Weights of a small mixture-of-experts language model, trained from scratch on English Wikipedia: vocabulary 16384, 426M tokens.
Below are experts of layer 2 (counted from 0) of a mixture-of-experts language model. Rows are named router (the router's row for the expert), gate (a neuron's input weights, with its number), up (a neuron's input weights, with its number) and show model dimensions 576-671. Each number is 500 + 40 x the weight over its row's rms, rounded and kept within 0 to 999. Numbers have three digits each.
Before each expert's rows: "mostly gets" lists some tokens that are sent to it at least half of the time. This comes from a sample of Wikipedia text that the model never trained on.

# expert 4
mostly gets: " |", "| ", "|", " |  |", "% |", " |  |  |"
router:520566572466434483524506500493561499478467505518472540604549488526459515426409545489486477489476482486547481514480475522544541506470500528459498510507469480452469464506464482516579486523436389524456484510505470471506445444527505486515545469496481473543391418535554542518472452533526461470
gate0:539401501478484543465509527536485553412524457512561510468431456598466564488501524519437481479495527525531532571510512453495483527510504483511439509468485504488478542524514519480566550468509469522566483510527518464532420503448483487409525423514544530457495555497570492433541534550510526487
up0:487429525505488542431513503507504507496446508529540499478536463548479489412494488444482518474519476468464518524547508538478468437494451477468456584416513501570485543452526512497466560528522455524504541575562535466516449454451528534469524461517593483443529480575452415463537539526471482476
gate1:520458464565448461550509495485539459484528510480514485504458549545463522536518413430511470520499536519519456489501508488481572534552598466503497469422496466494492471550485526486508509555529557484551538575418487536598552507605501492564533541483452505557448553492526449517501493486527450537
up1:499532478521494518540427516440521497498480526474533464439468509511466493548471398468465398558513599511456462471529519493487553504522586539490488473493518517507487455544496496484550487509534511476544476552471525531536540565539517436559534482540490548568451527561498520563544526484573572507

# expert 3
mostly gets: ")", "]", " *", " School", " position", " Center"
router:457526455543523499599485563447439498546482482469487610452557495495514481509528450482500533563443516576451454498518459474493573485465526538501544485578556474427457539530543491459447455499545551454500475395423450578443530536502475478534445506513491475478503493479497539421597452497449505458
gate0:428512424527523509520542455455441462561404453480540487444560488416490483479504492417468502545499428443438529520567439491593517506482517530478503496503509529481506542533513575488485556469533489530542477507477545504539531471466497461480559477538533529466515526555529492511515478461426500515
up0:524453509533508499522499486498460452524452533480505526478535524464504471573525584463481516584585447511496491538523469472566544525479468549471470504549543500463476535579432551471465490505417435521554476557530485534499492546537462506467497455483548507516578531538476487453593490480511538541
gate1:573469505445486472567519458456520453526541425562440523562474471515533541475508514549450455490499531533493399523493542518558564427506470553469555513491525545535553445405478456500435534506448505486433507491490537502524414445477481559450506554532530504414470476543452546472445556496436490554
up1:463452447468472472538493467540450438471472533541471513518545503514528501445448509458513506604554539489480355514476468514451571475474467535505554530522590544485515528500483475512497517493468445581452501518464530481506466489516497536427483523550494539462488465535468508490491521449501487528

# expert 5
mostly gets: " and", ".", ", and", ",", ").", "s."
router:457476488499474568460554413548490514500436513586487533463549571515445522403543493438537531527484483471416531519460447527516519465478470520477535503507474544490483458537478527473481486475498543540491472449558491509463512517558500472543540486461550585514478557459566391521473515559432495555
gate0:460444527543473527463477450509450562516431520497485524504517449501522483512457475491439515453543476547546443492515479493520556454485423485445439492492520482520472470505512492539459529469539552521444531499492481581510446434458426511502534488432523516521508571532523415572535487518484602563
up0:508442545506517495519483471478417544481497604464545462517551501455538427502500471455503446473544436504520499465529481511460540479438423522490460489471589472532442454526529558547411511462536508543453534475423492524478409490518459450502489540415473566524553528522544508483496523458507543517
gate1:441448438470530570482456495578430489540548592447502499496465522447540486522476474425528396581590507458455441477521545480465524506518508495466483476508458524463471476507474517521508543480520495478492442537507470517498525478488573527434520477499562555406458393479458515512506514503480489535
up1:445428524488550465442472560501470473555512523455501546457478538469490528483474504468508484548519439495529477487518491432473492527467512475526454486598477463504503516478481474516553422457503511450562489549439395483435502481439600485532517510449510506390509424533478488562496484525480439486

# expert 2
mostly gets: "021", "020", "014", "017", "013", "012"
router:559505405546510527492458564438483480549496435442582500480490515515454494553468521522485504490496490474518489458489409491517516482466436442542520492458477567498577529490486493458441529467500395539513519523543501483496522542524493528544528476491496506470522509560420441465472442465446450498
gate0:482469461455492519516495510509495455540499435564495523510495541428504515556431478554474548525513544577456463542473488518530442451500457503542561565530479540631516490513529562485496499480464443540504532532507469543487509472537472531438493494439538532491531413492515523518576468557545516545
up0:487439499466511552512562505411471483558491502535479560559519569512460441552462450577470473518494577498471534552527489522522384511438444493475513553591435456596556466477527492506471568487441441534536531492532491570489553581518503488527481494470545485445561465505468473449548424520563504563
gate1:512502460562592523578419492498514502551507490529551456488538566507454502539515428554447511497552504568569464587496448516513486486466453522473524482545490487539564507524561463547424534483516525509496469530579478476421481491525438503504521445463481500494511409507469515522522455537517527534
up1:523578498587556564512402538511445494563495447488543471528493541484531479511503424496410487567570525505576486579581453495419516476495543515497479486512475478517488497516537491520479551552490501473557490519551462460422450515483486469511474474475478472489480414484544454527528490502483519451

# expert 14
mostly gets: " trade", " tax", " material", " love", " evidence", " religious"
router:442442533491519518454551477574472430450521508512420423469464556500529487417529466520494464464439521503510487452491542500494435479449568470486455522479483537452512457519525481512594454550503501514529484485478509514527489491518473617497442526466508465454491543475460496518460452428480551477
gate0:509551594496529487549451454480444476526512472497472507452487509440541562482525488520355502519530471484467535451483545468554471494473464483529521533459493556499473438523510545490435446494504568522519524482474546522541399494504518481537485512499483444490505498417528440507535518484464515514
up0:549522597464545483521486453537504435491500438477497476465451514439492517545546455566441536496512488498474492450430544457485448511456468515523527466482459569502464473486497506518458453438480532497455507528528478515519489497510477527511495475468546477530524472532536435483542515504493545480
gate1:482530519512480529488471470462504508481542483465467474542516509471501471508483506474517542469477578576423460453533457552484506578454497514488485467551478520467565493490533420492594530538471452490528452451504455525534498499558496491516556558531469465539513412466463580501425477494468512613
up1:491571520487488515531466447512534513445517509520468440557536484508545501452489498475525472489429557540514487447479487513480474589516504558512485465590526492499538492508521474583553542506499466480516496492531493468463474521550518475470510522546479405518503434530480573463423490557467521552

# expert 11
mostly gets: "ing", "ning", "ed", " Committee", "s", "ers"
router:517525554541423505579504518488458523486514522512596484513548469499510463495433450513497578462527458522533428481522512549406480489452496541449492439427499470535503529500564496545505548506433531456545530456526473457540470507505486506397517493503454419435596509498457470445396447490482520480
gate0:510530498480466580453500466456556461446453457445409517459513509542493467528513528469528510538478478539576472386481491553497511500436534507477494501480467474574575481487517480553450461510574398520484519553478535527457494437543525444542550538529526487523512523525550490454407466511592415544
up0:493523473447483487492475510516495512451504422511444521463504447557526484589512538480494513457460497559532468449473466518515520461443539500444451422468541451555577448500475495577431502527527429522487490495461577550507458451474545433569510504541426457507486502506505561481443474486534522535
gate1:519400480577498554544568448440466451540460621495484530453571514404471490424481508478489421503527521485487524585499513457616510470531507529511532513468505553512507504552482480508493445552489513511435427476484472467489468455513501525457457528449462521492552505513514446468534536523489513458
up1:488436548545523579576452511477484457514442602451436522557465480441500489529480520507481512523523579512412507546487515444582494480518506516525486537456449487481511475514484428528456532459439477478487438538508440480486443456507478524456427559404472513433513530531552531471488458513516441557

# expert 6
mostly gets: " was", " is", " are", " were", " to be", " not"
router:452495495505514524519470599466462523549506425508432479474487523500497478503567433425524522514516486495491499519465456558516508424536547518483542478492468553477554533488426463547486514531514430575553592497562449448433541514443541460442470482450550432518544464515452502500543519542501463529
gate0:407474477468538517489565499516506510551474515586514567519489474465510519429506464461586570494453468530504483459475458461535499433550458576514524565491495492467459469466524531508533498480449443513584520481508450449481533576472526448540458538501526466554519517557485493461526490482514542475
up0:480504483528509469544508514518538604514537477508511550509546422503545472449472509448530543499473521494545536485471474472473467431548522539513462580524518453428431538582470550530554484540493501552525510539524418473499485515475495464464450574489511467514500506595488421451518566543525511476
gate1:454481501488503504417447461523515459485544467489548558566493451475508504527502562479490476481512502432500466497516512551534463467473505555599512537464451539551537491453441478475528469514520477532513545514498558505503486538445509491497455453596493579495472411478511514502481535513506502485
up1:505461532507473493445491446483522537567549525431523514511464583523472528521502440575469506565479512494485452479513577456500519459516475496536559531510452477496468502481428559537539517514467438510466501462590493525439488558448532512547495498561480566514505429512462473470516500493463446507

# expert 1
mostly gets: " in", " sh", " sc", " in N", " con", " in K"
router:505413505478504424568533496517443522453482538541460472498473464512486556529514531485539411468601486483467443503527559451580475507534388437500536583509546514474471440440457529494507483497577516500447443521462533464479524512527524501470580475483577486440535468465530531551572560448546532528
gate0:460436479532542488496485557509509512506539527456471491468520564555474529500569485468558402518565529485521457477464479488441510543497478501507474532528556536537555474527508442485518425520472501575455432498471495507511520554484468487507496460525475562507423477541487548514568477484516534506
up0:469480455501478445488546525495513409581529562501501512477529414523493535543551545541499434515484468490504497512475483509497457492530521486586472560515543479554533462538506518509517547451491534567492403466519443514481500526472520466474523489461521519512455423562509491437565511466545478547
gate1:642451592538529542515481505485598492518527553422522468470514492450471453493499536492519487472478508527500483533489554469544452511472469494566501536581564495507502536493518528501566544453494450532500456523530489421428583428509518518451479505436527529513404490492503485489496517480532442440
up1:543471511511503434485461477535576455516496538425556425516511447506532471512526512471521498487448476489496433517559453475487482491522472521576487545448567459540481529505512488523530493453505476505459421526499468477515500519498524512470472499424527456571511388551544497510531530509543539465

# expert 7
mostly gets: "-R", "a B", "a R", "i ", "o ", " Ch"
router:478530517482477485563472537477502499528522498517531501586538454524514515504545501531473484554474498567443519580485498449516469512495570497460513485486580465474482563507507489502494496503492566445475548499471562497488521492530540460508502601468493560527527562482499447444497451543587524516
gate0:506467554488540468474468517515462472544470461501601440522575477444557502541462489441423536491583548447473468527539465486509556591508452480474521473467552499536541530464501485474526472525521421514504490514512538484490483533486512415519455457487541508576431450576539526492518455547430450553
up0:554521516490489492498510538517417461525505433487541465533574541433508475489520534466454536494539543455482474561561491502478476510490454505474504496428541487463504585479508452529547510487490459480547431474566468457486521532503559450541480528423459564550415489469467550541512502501426537525
gate1:527513496449577456502432476512516453502498554496499530506521504564536495488407571504466560512495472460456461527489514513502551452409538537432532557486412502569457483492450521478547443504546528527455519542440563485493493504474493516485420497535533488518556507546498449581502524508571508502
up1:531505539492507515530520463558566530459508469515451484514535524546473499538444568521455476559476537447480520570531499563566494494472510452470531583515482556510446505440479460525533399447519482603582522560406494442470543446501486481504514535509525493548464498485482464592459566492470429543

# expert 9
mostly gets: " his", " their", " Her", " His", " in his", " her"
router:540493493552449521459520561459452449526518481463523519498419554443442509470467448498526529504480522458584527501463515478444509577570471463534486516524495403539521534568510556438462502521482515462470523554502488511472518520558480502545522481483499468539497527475476541486487538517557491512
gate0:559470497505494508442485571507490540530559432481525494513506487490518524525503412532539554437483448449452552525450545500495477455579554499447517555527458523485508445523556502452485534582457500479497455527544544495527548589506471500493514510527490491546492507475498573450531508528587480472
up0:541462470478436509427545516531514538543534490560533444499530491541528497542493412488572571478486467464504524549486559506491462519490503514488479571558540464489490521508617390499505479506442514428511525484573471464478505489483449468480523525479542545514490566480596547482503537518561479469
gate1:465472516508545532537550522530490460485465500544462473458472477481526505474536479471533505541528533428514548494494484490553498501539425479558567491515405559524486523496456532514436573496516511493512482464498524507512568496518480511607535464531519533503474489482524434519528498451471402532
up1:514489531530506523540562508525537426513526439532488410446400548507479498527537436482522527549565459451496508555455555519523580439540505498555583531512438528575449445485457498454478514506526474484448503493450444532556599423457506489577469436462526582515513454499516458542526500448526451517

# expert 13
mostly gets: " he", ", he", " she", " John", " William", ", she"
router:474478440483531500501491541421439473540424436499568495552535454521557502551592483499438525515503414534494495532545564443489434503600559542545539523430503459526413570582520528500480446539517510478534546435547506517524542479437563495499503530474517601524470502542490428455566520527624432461
gate0:453478427591496444549558448562528444515485522433544485493440500439546470463542458502539428482505501568454531474470479451532514544528531451555520512543476476546474452489471492524519487600472510507476497436538514526524485551530516555466514519548478471540524496517537519481518499511522476491
up0:412420447549503461507561550469533485551547569482566573488451515448523538499509493489499506481570461481457558501500471410498516535445560510565597539517435486550455475547483491535551455536518542490495449492470437501522555476559485542489599529547488493548460477459482512375562481470537514440
gate1:470510445485479577488550527490477514471531486462551462510527488465552525487503435459523515466466500479502488474532487489531463500485495548549514474546455467539489465503466415434527518449555556515522485455510474542463514443502417499415487528499553487581575532573540457401508505511507442508
up1:515514533487435501464529521518501465486491456530550518476538555459461518512545474474598507512494489465500504546438464469543445493488570456534586556542489517545543496489524475465495488505531517508451450465552538604475491514504471529431422522524483437568550498511513519453553514552451448498

# expert 0
mostly gets: "% | ", " January ", "In ", "′", " In ", " June "
router:558537469500500463468446492517576543540501477489416485489486540546488485463469527500484492457514560471463562504507467501450504462489542518546511485542495517498457515517499485501465527464459534508483505564448498437494444527498435486479472486545478481531554562514501599578550497588447476544
gate0:530449438477535421497484520516536495465455532544507512505531530443507526446603566463437512468491477458492508507477458466498511519505515457505570480522536455513459436532462574524544488520461500492476483551497464581493427535479531457480509459572487471438501484441485558550563505477471537489
up0:555474482489562502576552475569564518494515468511491521557477495456507536507560539508450509489471558447484558475479533478541510511493516524552537554552481538516459470503450519557539534534517544571504528504499457523541413580549574459492436502543510518495480545472474523538589520450501559509
gate1:540478554539468530471441519594564489569541413465507487443567576467497485511472481448482507514552468504495558500474460515459500445467469504470472520539511452514492487483491510566543489476477468462521553529509427511428518463517570499467558494476521486494496512448541515561539536492512507525
up1:535532482588526524447466534534521511503477412478624499508564479557481530484424519465410498563568496526525476460481462483512492538453468466457437463561507492534454431532547587609553428525456478483610517429538483521521509538491497537518511521465482475493531508477534493504519525492578530511